{
  "n_layer": 14,
  "d_model": 384,
  "n_experts": 48,
  "experts_per_token": 3,
  "d_expert": 144,
  "d_shared_expert": 0,
  "activation": "squared_relu",
  "moe_layers": [1, 2, 3, 4, 5, 6, 7, 8, 9, 10, 11, 12, 13],
  "router_score": "softmax",
  "normalize_top_k": false,
  "routed_scale": 4.0,
  "balance_loss": 0.00447,
  "balance_bias": false,
  "router_z_loss": 0.001,
  "init_std_router": 0.0106,
  "lr_router": 0.000437,
  "vocab_size": 32000,
  "norm": "rmsnorm",
  "norm_eps": 1e-05,
  "tie_embeddings": false,
  "optimizer": "adamw",
  "lr": 0.00128,
  "beta1": 0.9,
  "beta2": 0.95,
  "batch_tokens": 65536,
  "seq_len": 256,
  "train_tokens": 389400000,
  "steps": 5942,
  "dataset": "wikipedia_en"
}
Below are experts of layer 3 (counted from 0) of a mixture-of-experts language model. Rows are named router (the router's row for the expert), up (a neuron's input weights, with its number) and show model dimensions 0-191. Each number is 128 + 24 x the weight over its row's rms, rounded and kept within 0 to 255. Numbers have three digits each.
After each expert's rows: "mostly gets" lists some tokens that are sent to it at least half of the time. This comes from a sample of Wikipedia text that the model never trained on.

# expert 41
router:162153076119105118135098122128153104138121120102101085124107167097100142148159120108143130090115128109074110133128110136166135071115159142093139110128179119158123116126127114145098121108116173097108110126157118090143131141135102102105093184155144096086137117122107111132156133139124155164138103162130073141129165126102157117128103149145132154075116166154178089121122139123127170127125064080100172120184154147150152135153112189141126124100129129122099105160138112148147126141136126092110122125131122114150107150129101148133126158163151168096116128155124112101131118149123100119
up0:179144092145097109183093125101101092175130144109126139116116153171161113112110118080086134116166101123130092112131134102162126158079088129125113130110106126129117116133118125154129127101107157154096092171145161093119112108132117069157168133141067114046135109134125164104097126131137088169144108060093095121112163133090146124101158143134125137139163157096136123088126085130125139117129137096138111130081131146176130143138085172131150133144107126138120118111120102095159084114105141099097123098140124124118155076140117131101109116132127157115149131058094139120151109107097167128
up1:130146124126133135158102118132153129083107097135141111118094165166130092131145116139144103136144094180160098107163113111195125147084161159140121119082126179086155118134133077150089133126139122113109111108139123128134113151100086081101100174178128121108160123125149127122088147135141155181095138119093116133111110122095131139084140124167155159075144097132154121148122103097129100119107107128143101118133124151135160094165122153168155135126089130141120135127160112131131127088111131080104129115088113135124127157172122094153150095150140135130115115147136138112129119124110114134
up2:173135149148099097162092156134140117096092104105091104155115164148169141179104126081120122131107107165141123135136099086079157132109116110147121133119134157126093141111154127132155140121152093105095120130140141077095144145159133091109074145177133146138100139116102122121126069114128098148140137175140105135086108147137126121133172141166118137123113145120118097106110069108157108125141141105127101144141153139122110157115162130171156122132164133152099143138134081125152103117152112085133103146100121162142120142081098154134099130117159132149121071165145145139138122133088105137
up3:084126071093167085149175132139120146115127102175149134122106105108121129129098168136140191115113163101171136111158100138110157118111148141132116133113134126145105091129110091118138124111115147116112148157125176144120111157136141073140116168150104154076148106144136121118123126109157093097141119145137148101135122131122116097190108153136148153157138096109131101117165121099131164118151098164108139138139140161117113071156153176119126139106116120111143111104127096131083143175156129171083135115116103135128135116110116158124160132149116107104145113163098125128139138120126106134
up4:094116108098152120141159121091189146120123092162157108108149137127129100158122148132110138127146140095070152135119096121109098087130128126096155131091096151180104084108114137105082108124166137142129162134165120114115139148168158097123095118142106123120101097156177095092106113109120134176128188175125128141148121133157151129099077152120109126162123075119125139110089079121159149142111094119117120145162170141179141105140161128121161120125101109106096122090123080160106139121145087119091131102115113130123140155125116097106135125115171156185126130141145110142111110184132076134
up5:149146147119130104125148134113118147099156156096153089118120105123147118093192128116105158091086111119148129119116101090115127107107114159105136155152162141115132129158130094107075114102079167146105120140119143132123130154114128160122109096154091161122132152154168161101108132142136129104104119130116103131091121121144143138144130113136121129137129117175111119144152131071149090142097143071109112126137115152115089114145136094150140101152146120163144153115162130170147114107146113096166160103111161131113131177058067142105116122144136138110152155113129143077164146121146136155
up6:160135080136114137121113119142181117128070139120096078124113166135126139161180107129141159162160147104124130145127136167156103130113133146132117143162158123125095166109184099148152163128112119129125130180137122118146135127140079150085139148127120111172131103153117131089173126126125130089137126155139110120109137111127154127114116150152192175122121186139136118134132141152139183117120130130150142159130155155106134140150115108158095102100122100114159097104126104153144140158099133115139126138115127143090089125151126100127137153075125132115092131168143134139123065112119162156
mostly gets: "ers", "er", "os", " children", " members", "ts"

# expert 47
router:144136085120117107164115148089133076151101120149118108169097137103093133184161149116108167099130103124152083129149109105167118122131120127110130106141133119136127118158183117155097145130120173116098138128157132097133151173158114106113106139127094101099086111095101127130121132116122143113137096137095132143097150126125153130115144142145100136109136130148141104108120088069166142124121054106120164156156169147139144080123137131117125138113128114129121119135117127130130097114113111107163101098115119128174083143118093171158111152154144141126109118143112160102173116158111107116
up0:188133141086095133135125101131131107120117130124138083108135126189159114159095124105129113076131135111124142115159134148113086110128164123166157146128101141100148128139153139103105176120149157110111142145119123128100104163121112122117145126136109150112119111155077094109097115160109105138129110135108158165136156128121085094126135139106126148131104098127133119098076087141126098118138164101147107117107124151110111108135129129135110131144102128135116152137168136130117125163131173122170120125136147154108120112151099123133129145125134160119129121096151172073137117170111131093
up1:116130130131138137131099122126096118124150094075127094116080142159145166103124116128129150118111087106139115135138099123138091145130120111159137076148129127135103154116142090141094127105138134096149120149161142104112223114134154139117107111187161151131109156104116135086115085158071155138116146122049117145131174137105139117123103136152111177121082146106097101134100112098144139126171144099057126104122144108117148139143121123142091133091173106142081165199119145124168122095121145099138108130186127122098097144126145158131085121120117166121111094136125172103138148097118121131
up2:151114084091120148159130124146116114124142098124110150140141181134076185160150135157092108122146113129123155099134106114146143145118158115127127101135153129110102121129123116117096110106152156157137112136117159154106140131151144121063100143131123093066143153101126108097099147102128128123123144159133149124153150140081135131118112169113115120121155132185156146123153097123110100114124131168101145098175174124112164134133127133084172080117132133119130113078186138116103057131126089160116122141103131116134160149151124152156153153106119096147099118134117171119146117153106124146
up3:122147117101110137129155093108107128124115128169097127136167121145160146153125115097146153095142134154113098121136108141071162075066124112085119139107130184124128166169129127101153087116140154105087144130139086180131088164195137146134133128155121136110125110095118097157087124080138139143130160136137142132135108115138144133150105173120156173122113119165121120157092171094103145144130093137147135163111132145102182127133119142140177110160100123137129117150110131129142129122126148115135158111100084167127114129136123141138141090125133093165145142145118108161148120125124127106
up4:114151097125128121176102084113154126125149169146155094174177127113142147114128144105154128155070113125135095102142101130131151125105093108130186118149136119149159125133140145123135154144117144144126156117116084131086166194110133171127118150131117146104150119107156104114132112105123112119152091154134092115075131104111148097140143112118107103109121122128135112111122140113121127109097122130122117141128107122143114123161102142078165092122099130141120125122160119131111120139111115157126123163160096124127076145114122181137124134149112095148127156162118096154159133133094124120
up5:119142121108089098153118149113163125149089079120096105126105175137101166131152117089129140090122094124098128183155100108137129089096166110101126121137117151156102102100119083131118141122123147107101097115155118112104135173154138090125116149115133088135084109128178097110126102150086117167100110167169117184085153118162116083101142139154132162072137118143136148100094106115113129140100124102130117150153131147134143107139132142131145114108139136128081122142140148145130122114152117139091132162131112144148117118065112144088144150137149124114090089119140164099157144156111109140
up6:175140078145146164144107122112140100118081142163148136076129120139107064150153123110117139124136125116135132092155111156131134116110143155115100154102134139126140114187136101116132144147131129107141113139127123108151159178114096156103123106139123147113149130143156123083123096122101130137104121120114148100115132124140107173101085121139147136158116083151118137089149121136129134133113135124112140140112142169134151108110119125135112081114117131101167146137074128184168114096116111128078092109155075100118160182152106130172136129123133154089136140135133099104129149115160183147
mostly gets: " (", "—", " [", "W", " together", "History"

# expert 29
router:125109110097091089142124139094138122108137138127084114156132155091131141128112099104128133114082144116072094163148085096115064099116143090105143116129139165131112112138126107130095183138098178101122137100170149131120120164150096091100134172138128129073105112099139073135147098123135134136073114144081128141116177167141109115117116147153095145072109144162157106109143065109128136112138075096115149146147151140129142120098117137110104150131125117107145112095151143154117110138150132139150120117116120151149137157136125164150094144151157148131109109152152154083196113156150137196
up0:117176123163147120104125124145102127120119093172121107085163116149127164151132110144173152116153144133138121150137092164131159136121111164107136124096126174136134104098162144142182107163102140142109088179113147118154168144089120171116129125135127100158132100111120161118147130149074108135112143121151142104133157087108168082127146136130128125150182139093118160153105114175158111158125137132123101160106106134131141170164129136131131065109142159074129075137139161135145112137120109133079160160103092141081112164158114145104149137115136137163083139168128128149144138150123133086
up1:124160104077097100133149146128100113114165153141141121187106153137121154157145133109134153075099132163130116105134066141105111155122141139108118106173120106137117071118130094109119145124152154114112138126100087183144148130125135138122146119180143117108130154156120082113110145145143137156151040136119123135123113130158123126163103136153168163111123151129152123091113094138150146128113136105106134138124145151126163072128143128103136150114162116137094159116180142151153121113086177135140142147146141197106129129157094124152116137125110087139111119094119094120163163106104124176
up2:148123120118119112201093115075114139136132110119104131132136085117093093144132178091120123156147134138095128074133116121111124093086153104161146099184107090128122161124124117101156096158142107097105138111105174064106174104123126119127059122119121158083139127147154136109139140125114138110099117169102114127172150156089129135117109099135107133144139096106150097096133140095119156126092121146155092115139135128119108108144122169120156110142126109157119160188168155138157105130081180112091092147158099109096135133140125142106098124112126125126148121113149108146108108175177168142
up3:096131119073124122112157101148156110140104137110115147155131128130119100137119147138139174107113133119119163132093127103062133141137134130164127131177098073129106111120105124114120121109087129129101144077177143151165101126079151104114116118107107126109133145143129160105160149117140120164130093146132132124109101168118123098162163135139158110136181126120119115085138137125105141114132134105130105091118125109160116105134131124142075124122153112075109111109132145109124088154137151088135130180108121135131106084096120101112098115114144107123135134148138118149146129135149140155
up4:101099121124111103103099146104099104158124120109106109162093132121141104097158113140163107102125118135171111163124120122117094156103146141073147127112178092115097127141166096106162139123137165100153147103160145101130125134113109122102144170092131129121117125152151158124128119110099142166106141141131103128115105111108117155151141168188130105115114113172189134136092127113133184113129137117131125182103187143145145142150121145135106160133186115125096159126128115097160140143130166129159120128153117137147156147102104118154146166145116107127142139130146115107145147130120149158
up5:081117096094096135178143109151124148123104113111108100131114116130103143131111123104139147174114116113120136154128111113182138134086122116117141159143165115152145143131128131095116127113092155080097140147134127114136132123175141170127112105165110130128106130187101138101144129144124138179136114146140125179157168152116124134118107122159154151121140118107124126136131097117101182147089144117125119132132117146154150118173143111113098068111132142143096101114140137159141122118099113120117122153109134126130142149103115111139092163169149101080134124111150155109108164133135129129
up6:125149101094089106154137138116128129092131140148131084093133135113141148151127147076136115156111110090098062071123141192179167100078178109107080110122080127135158144106113109121112116111145176127123119153127149105130132143117129119126113112135144142155115133111121139100121119110146119186125085145121112162087130122141132091142156119146142131111115122153096095093101055103128126136128101122134141188118155141154121094155124113157137086125129135155122113121126117117130130138163136141161116175125102128115115127150131140148172167147167159175125148096124115136181105134136095130
mostly gets: " family", "idae", " Order", ":", " order", "atus"

# expert 6
router:161138117093129083132084136110138094132125131084082111127123209101105165149121074110100132114098123126036120160159078108123088100104175114114138107119148156110117102091124126146114166116116140102116100106137086128113155165142119129103119153185158133116106112092111122108119081114137165157113115121080146142142154136129130072120133138176101144088128144149156090122105114125156129112105113097089143136151147179131135111092137160128123143111139113121121143146159104171112114096144103134115104122119130171127103157088090147143104180143146137127103114120146151106158108142125137149
up0:134129140108121157122146166134123078067102120141105140146078154122152156075153127136127112145164139147130105103142140111102133171101171118130142129125114119125135093131131121111134089124118163164078108119150113144112096147122125085133136139127110096123125130136114096125148176132113097173096125118128129178132124142127111129130165127145119107150163129201149095098115130162084103103134125083112092144136133115111081077153108136115103131150095131097145116127107133097163139106155179063132133139112143147157123134151103137099120138137184152133150114115129162110125076132121159120
up1:151191134112106138100101111129122122103118103202121133144144137124101115137168085144118104101122134162140161123151087153123120158142149095127159109126166118128102083109150151146156114121113135140130085145124115123125125093112095113160124183124130108084123125094130097151147138169114166100116147130136123142128169122087113136088112151164119108145087137145195133117149119143120093120150132133079117135145147146106117111146142115116129124147187110096138113082119181104119096085122106147104138091113120160096174143148113125124132127122134129196074110127138124166124109140120114135
up2:166131102131119124166089166194158131139128098119084104091137102118150124110148075106122151109136146157123115086103160108109086125152111113107127139170132131165102124138114135108115132151086146131121131139135135131142142076138100132142149160155138150144119110109106116123154119114131176134099100125100130135101157116119103099120112123146111125143152141170095088067105146146103127160118116144133142175183133094141143128154143097107112113139095153117101126095133104100140153130106092118142097115128105117144143116146177126112154107136101144148114113129099098119141127118113094142
up3:158139108139145129175077113100149148121135096089071107111126156123126162123151128143111121129160125110139135149167094154132136119093131133138135113141125116135120127148131073161122133132108153123112130164131103107136159188104140113158101121142094148073100124151134133113094135147141135119161152129107134139153085126164157130124123152098097149127061114124129141098145115066110109132155113130108154164120173149102159081149140165164144138063156172144132133111194153172146106113141104132132100116135123147129166137108121138121136124144131122118155156124129126122119117140119138140
up4:141104124149115109119139142175164127128118107167121127121166123130142123126136101122174132130180126126146132119137129115140120107152107152129143177149119136151108097151127116093108109130149145137137124135148142145129083156107117093133124203114100161119107069108093144133117088147157144151113148124158125151115125100105123153163099133135107146146138097129116094102119080104168126134147094118128159152112118169181098163135139117186156125118110123149145114132129047126137100113159123089129163125050103131144114122119145094125092133141136100153153162102118125154119168139131127132
up5:091094144097122138116128154166122158099091130118095131125143125103094123133145107133080104124111169168112091129157084094094136093089125143101123108147168115125121135101113130163099152095144143149158128078140114139046188128118118127096139163156103131096119130133066158138110092140112149136157115124131141157135075117134151133142095104154155127116122146120157122143093080129138114104141115173144193074183203144120102121161131107156144113172142112128121145143149178124161073164077088127101112143130122144170169140079120160147085136122132113142139111107109130129161109127140127172
up6:139176136133121093158090136146121159133141111131088152161098116157109116139174195099121151142147102107098140120102146146143149103074125179139147140107125117129133125129142089111138112150074117099112101149119120153126166128156111152179113100124164102120139131127134125107142117105138116104159117132144135106138072126110131093139110141105070188127128169083101157169118124081154109109101155143111116130135126075091147081128112115129197120125139156157110106118142134141155145151150107070097079135170151109122170099125126077105169120096138066149118136160125098107128112118178121172
mostly gets: "See", "):", " Succeed", "=", ":", "Location"

# expert 45
router:145162066137096106158094128154163097115113114109114130147157144118081142145191124092121123102114110132123112120155068113130116101141131103116110134117164136131094103131169129155144129100154134113122133106150152120102148138152107100112135167124160088099106146094127088115130121108107121149139099156127150142091153127128095133115140152151131110115138157157170126138077124112172141098141105138127123165187115131142122125095140155093159132106168140086102112108137087139130134147120109111119137113098113173189107126115122140146135147179110133110066115112141117132210124137119099119
up0:130125091108113106131135117114126111126151111104158042126148103105163110140101137131135114126154154152078137103140128109097123104136152160110148130129116107126106084145122145170130102118124097143111120154128100140115177110135136114094150091127177140149068116147124119134154150133155129112126116093102147113101179184143123111142117105131141162074135188086108130074159098139126156123134145107100121095100125127143129127140121161129154105073130107119074089125148098136153122101148160148119092130114131110103090122099097162135121100106161137143118145116129076134145108124103115129
up1:148151148143077108132095166104133099161130137114099147133112130072130124081142157110119107145086122166116135113149153097132128100126094119106085116133134124158125152110137122144168119092120139105124136125147104145153150133144129107147115125133147165125121120131099104120143110147124132157139110135156127133129071141109132120124144141122109174123106152065163117097118142085124195142126121128146169171149141111147130135138141173145148075125137133125119120124136130162115132107140120103142111170111144134159123125113131127124133151166122130104138109127124160125131136116130140159
up2:139116156121143100143119125137127171115098092145108118140139123132115148166123102137123145096126098110148156135139117170135084093156109102125110131160177131136103103082157150166137128115118131137144114146108145133129121119090110113141129111120136139127167159128181125140097138152123138155138122085127098149128135109114184101132153161126135132141142177121084105118123109126135109092098112157158087161102127130148127139129126169107113106139086090133143114121120107098115119137155132147111096146114145172094147108108149137108137105131164162080142136181105153144167112156116128123
up3:133120141096162128133095119114123119151124135059127130102098146129106142131095102120080166094136120118122106133165126128102147130127156158150096147138145142145119144104146115149131128107136127117112098130177127085149112165157120125124172141138170125113135078116156150114133136124086160120110118126128096126172071109141142140149140146140105182133086118128130129132104129129178107150136116136140145127084113159121136132101164183126146095132103165169118098129140153119112142108108122089138128125121150127127128148111094145176102145101160133158124143135107140132115070082131092099
up4:113085126125111137110139141112171154102134123125095066131113106155116125134130123136124115132125142145114079129088102087123102150110111125100121121103092123149091098162154095157121072114181098152150103123121104115105133125125144155095136128118126143119114156110104080111139087085131153134095110115124136152146103117142113110092139178120124144122126102093177089141089127139117151112116126136155145130104146112162129163156125125157122114131142091160106127124149115140177124125107094124109165145086106139130166114157164103112132109167107118177077153138134142148136120109127062179
up5:102155104119105140138121155134135117111116126143110134091119092114189142134141173147111143139113154160112127121116077107146132143113147156148122123088136162130113135109139115136129109083088154129088130128180135143082114182138126110149152098147112142145103048123131103157121151136127124116112147141155118119081136168130112123137084097111133153114108113086098124131112127113107128131112092129096163137148112130121117129141118151117139131136147137110150101120102071145106147168093101126153143123083111157099113149140105121122127143102121113161114178103173137150129160143142071109
up6:088139121086140111118129096126144124126133100104137148152137122135090145125158098104129102174114124131126142106160099123097108119152135151073098131141089141149165107139144158109129143118121110083137117122124149109118148127117178164087111155121136121151122101156138103135124140166088151151132106209112144117155131140161131105119136130136153141127094160151127122165146106131095133148114113118154096139119101109134131156161131138100137119125147179148089110083121134162114073140118150132181110151113121091143136126112135123069157135135099130114149138125156114106122100114160144131
mostly gets: "N", "T", "R", " T", "L", "D"

# expert 27
router:125124084105079100166103151123150117129133138129108112147156141110139141144168145110091139092133094137095110162142144111074083134125161117138185101123119122131131116106127157138140162103116131104146131094147141110137147147158092091126094135140118135113129132157141129108126100105095161164130120145126074162109149127150137125108127145133128149065106137181164086111141082124164178134102091131099127137155140148166117137132124159125149110107142117139123126124150144127135115122117123116119093117137144175187098118127106167155111163156151131131079086108146124090111146134101114136
up0:151164089157125127132129145107151114109085067103159128167120126139097105095151136152126145147150135113106138172143072091145102140150145178130130150169136093114103107111133129091120123117088124130135111105105122166131136180135139097144104114147122104146124126124138124157141131130129149126109139090146152149140095157172130097086094114140152152136139153136109100080093126141125138106067134124096115151138123131140146126090156155137143164158120152125117080123074085152129140149093135131095155137119106167167120120148100140108107093170128152126125133110126123137102099112126064076
up1:098094171115139128098108092144110173161145119070126127127142133090084163124134103125115154114137154110117149126151146127089095083147085138124143094139103128097138128112148129113148102121142141091128084093135154114120139141149149114107114151115156097157132151143146132104110145112116144113150114168145145164118116144110119119110091150124092167115128149162127131136106168139139127157145154139132136114133109134184152146112122120150127112090153104144098102136108119113119153106142108131126107119121109150155078130099125155179128139103118158122113095119187130140108132136133133090
up2:148126105126120129116134132084158148128106099106128091152135107117099138127108084130094157132107102140108140066114119184138090091149175139094130122134134143111120114083120122136113117127104103138097134128128114152107150131175130129125134133194105141096091144093142109133121104141104157094147149135081140146159123149137148123127117147128108152150133141093125111144114136098143136118096079126108150172118141113114187093124125109117166157128085103130126117130121139118140126119124110104135120134128159179088130187166138153092165161120142205116105131100103090143136132135122085137
up3:149153165124166128118106101096138152116146097132102144115083116157110158130116096136076149106147113088116106171147149117113107144086105128118161105158136161095127122107138121139138127113129103149088138140114102118125108104139155109137111126166142139135112114140098171132121136107128160102113144137144126144082110130128117105144165095134164136117108132106170132157069096135168137113154166084073096156133158128137146147078115121114080169156133131111127150126119112099131157128133106119124133108120133165097118103100116156111145115116095124057099150094094120115146113119122097113
up4:146144123141098103165163164111126081130094140086144131096104178095105171136090124164125070163143113138088117166102105128102119176102149108081136087126173139135102116110125113162139095160183143122173116111134096133106139168125118088102120144124111107115122150134094135108121094117121097126125112162104151156136126135141139126131144154157141150105138135120145148120103131121128159118122101150118151125165129129153150128128147137110127119150136088166129165133141110192169155144104109160098114145083151112135088114060106159135104153083141152141124099127138133170121112118123123134
up5:146127086170136131176107124096103154091116113149155117151142103125162067086105118131066126124058167096083103175162149087144123163139145136121126106083134111091119108156130135158106125113139166111151122114141131141113107125161094076129081117125168135140148122145110160096129111130112089106140095162131132151124121109154132125111107135121066186147115118148098102100100158124171130171135092164149122142142127079165146111091091125152155098095148126159137106087113129142116152155148153112138145087152088133124072122110094127119117143149139150103134115124104116126128149117122109119
up6:110084097096149108103151138174157111137098129107119121113119131171168144166131095110072141122134079096120147096119123115083151120121130121111117118108136121155100134093149147131124105125170136132167126108108121121158148127163114144097093131141171099141130133155143093082088169135095126103113135103119123138156097150072159089151099140109151135097131123153138180124109136113145113129088106065146118108131142147158136163104137145128084079120196141154112109148131163119118155156139113118173160166141099138082108146084155105144162164109129074121129161175144124080109113147106122148
mostly gets: " Award", " music", " Awards", " JPL", " Music", " songs"

# expert 13
router:135118101114087100125129151119147116118114098141093110154071157130101132163208110112108109085129113144155105137150105121144127109113120074174130140129115168157079143137183116113106143106136143126118100146122108074114179168171137117095094149118135095106130119126131108122136108102099117153104084145103137114113157137123149123159127155119106122104096141156171109083104127099135159096117107113113150142133160114132124097105149126163116102124130128114113119144121100131126097126114078127122104103129080127126104136101088117135109144150108138110111086097141134103179084169104124131
up0:135135140123150149137113137125148152119122133080148113117133135171100165133122114098130104181112143128059060136166110120123123156121093148102113108083132178088116141143139096135107103127162147131133143158141129079102150165119147108129086110159117124139151129106154126124138084115104126141134110160106145154158104151163118136097150153128104140157106138118138137099080119137123109122123146159128154137132139122116091140115164145126162096124092109121090140127149123191141129100131124141139153155145084107154065194137104108126119110128157149118149092136105144152111174119132155105
up1:086116120077141116153114128143113149150128132073142103086105100112171183116167144092124125086134101137175104148138121117153105138101096116136135099127146123139099158170139104184079122065104106153112135113131110118173100144174106151145110080146127090144138144145141139117108169132121134178164148146121097140131121087100169162114126145153104119153128095123132131113145104119137120119098108132126143119147123140142122121143112146119155055141106110122137139134168102117130180107103154120108146109153150117143147153099090138165126103183145130091084084122157125151117158145129162130
up2:178103149125121118124139127102083167088131159159148120139126120159090112107160133135125113128155111149144160126132131168159137154120127129106155094095074123104150138149093125131096144154105112140114111157159123104130129180122168118166128101136119122128113191118116152126100120154101136095068205121154102143129147122120149112125120116112109114124119116156100130129129104132136095098139116140113165134161095158116165150115112120134192106125100128098102153138126124116092131131110119102121140104125144142135159136154159148092115122094126103133162100125117075119197142127149110159
up3:134139161158150107223087134136164115105113153092121107138127163131158113210126117116120135116139143112126131140156153125135113107145109122127135124090087113086135117162130125144137120072133116146132180116162138148121143111135082135146103080152138158180112125146107162107092078142156147130120129140147103164158122145146134121106130127146088114120154127117106105119111108146120112122122110116125168097138097107183137106138101152118137124099149125109137108154128093153131132141096154095089079073117100123143142111102118128142139163182124102132146140138115134134175138128146154111
up4:092108130116149112132156115165136120116107117118072135139139144132143146134167141168100122125116104165093125085139150134153133109130131091167107101102117166106119094097126125147129184097114177107114096102127105127159120134150126133145128144136112119151088126122105183084097132149135150171095110096102120091130145155119166162145166171146118148120119137130127119127120147120133108129084140127112142132109115117118144100127154119114098069088158079088160091152113150183112119137156127158138099152101143141121166115087097165169138113099142128101124088154209131106158092116111124164
up5:113131115115118095106147123130173092111104118120085104169148144134112109144131144128137088125107134135141154110127098087130098110137163110073126124126163130160114118101102156126188123135120089091108166112120125195125129111170112087132150119149138134152125113121091109144128095117090121160111157114163131138099156184136124117114143099174119126121122095121119099094124103138143150140145095135161137116108145128126119106104114126100108090111161144105109106114149101139144129111144090178123116161103118132128121086114096080105117105130117134137133127138132143107112115105150115125
up6:112123083130102146162074109113131110111119127103148126086151167150153111129139154109120146118106155150131140081094091120100142120116093120116135117090115146131120089157145112099095124137164161126120124125117150171121091171127159132114152113105141111093111082150134096092107142134075140117115132145114127165165205149140177112144121160107131151089110131154090114152160131133181128116124139103156148141159150125098113123122153141126199101137138118141131150146118123155129129103125146115089092100120153136149103152135098112148110145103120126132166118096155138119116126137119094116
mostly gets: " B", " m", " E", " H", " P", " G"

# expert 11
router:136160087113111096161113133126147119140119101120097127158131113106098177138102109110126092126083138108047106152171103111143139129103129085147148110127170103185131099132168103118112162128154167102107129145124106110090137120139138079128121161182153108089086105128119110095113124135109149142118116149107104129121138190123104094069160117121121147109095140160178104124105094076095145136106076127113130140123161125139138072136136162113146131145135121102114099101141116162117109119162119115170137103102107154149111157116106120143098176152157118160083110129161107115129141168105112162
up0:158131172146109130162140146148132114183127094130100129152115155141110105129121150140100127131096114139135140102138153045064122114120158168126122097125176110146077107118103080108137139131118117132134135097142121150120122139122135093072150146091128161134129089154132102079078089138139083102108105117123157140126109119111157142136152164142128146097112139096125122130145121111117135104158141145120108090156138110137117160144145146125191160098113123128174132159127131173159149123159165132132149154116124139154195154129136163164138114139128121097114110151176136124137144142126158149
up1:161167135127148130141177147135122099087096092121133147170137134120086124127135137132112134119144096125123120178132121107099125147099140107144114054108152110129129145139110078114137157103127131114129119110122156104114136141142137130091093082171143129148134110118109162070148122108135122111149153121142133111137079136154118103160140129109134124109139139131102099118147120175135130143155151128136160117129165100150127147142130131142087140142175149154162156136140110110148091096100102114139162210131122146093120144151112099154126161112139142127171135086096123127128162121121117148
up2:081120170144102127135105121137140076141121137106125137138092155097140111156193109151111100104115105173132125155141132129128125132104103099101108116106119158153127143155153173151089154082109107115117121129123145068155110129124122189136111090121146107093143157136151136104115128092088122129092095111165138091122134126096129150123160147099112152091141106102186134119111127111188095169125122094114142094128128129171134109114158136144129113157141073146109096133147129140151143163111123132135080071167144142115131131123135131130142112109137137123139137126131184143143115084131127137
up3:130116166142123102126110129129144158109099168161130126162144112128110153120142093158072183084129108123114162098171158102158127125143116157133150123111103149154090111129107122149094105132112111124134133147129129083115149150111127136100144127111142147122123122143146072128109120089081183116125130155131068143091129108125158140136072126096109152160121114140169091106126111134158127134101109145155151174111118123117170120137123104128114120151125129182160150141090167123126113154153123175145154094143127111124088149161098114109097117136165155124180105166124099135122125170155155108
up4:127162141083113108123144140132154111162091150084143175119125144076117154117164122140179149102128115154155112142144144088159128130112130109110127076097114118108103090129150129160111135072093113126147101140089147167163112197122124103119154128124129133129137168132139113087087127117123115161118091117121132083109120133125138136145167166118158155113125158146127142156117121101120091114131125130137123157120170118133091101114194096149135115148136109151148140149054153120116130146148129127134136180107156154156127141156089108143159176152154171122080124132094186105187116097089153139
up5:120180129124109123135122134122112159117138126124132163145121085122163150127080125115100118071142136086091127140148114127142121113162130146117145062124129117166134111087112152130160152139125131130124120105134197112102126095147112115112156114141130150097122079097168139113110131105106065094142142185137151106170150149163105151120153142127129139152152129106174137093154160113134130134153104178127081152142107148143102111116139163100124120138128110149168112083083161133129102066104100136138146143142156142162117174143132156124099110143161104137152137146151153150118136088116143143
up6:128084110156080099128133153123114128201064156130091090108165122126149112120171114159146143123136122078145152159144125111145140134070135091125119119137132142132119140157098144157100170142114128119136127118138111128123107192123119103122099132155092117133106140111139154150116118125139090153153122129148151114148143116108125168128149131109092148117146106141165059122130162111145144073139092130103132087112126155128110136136133105154147121087124111131131124153155107156125145142156119138154168122117114140100122127106132126119129101165152149099089124092172128112140123163086154150
mostly gets: "ic", "tic", "ation", "al", "able", "ive"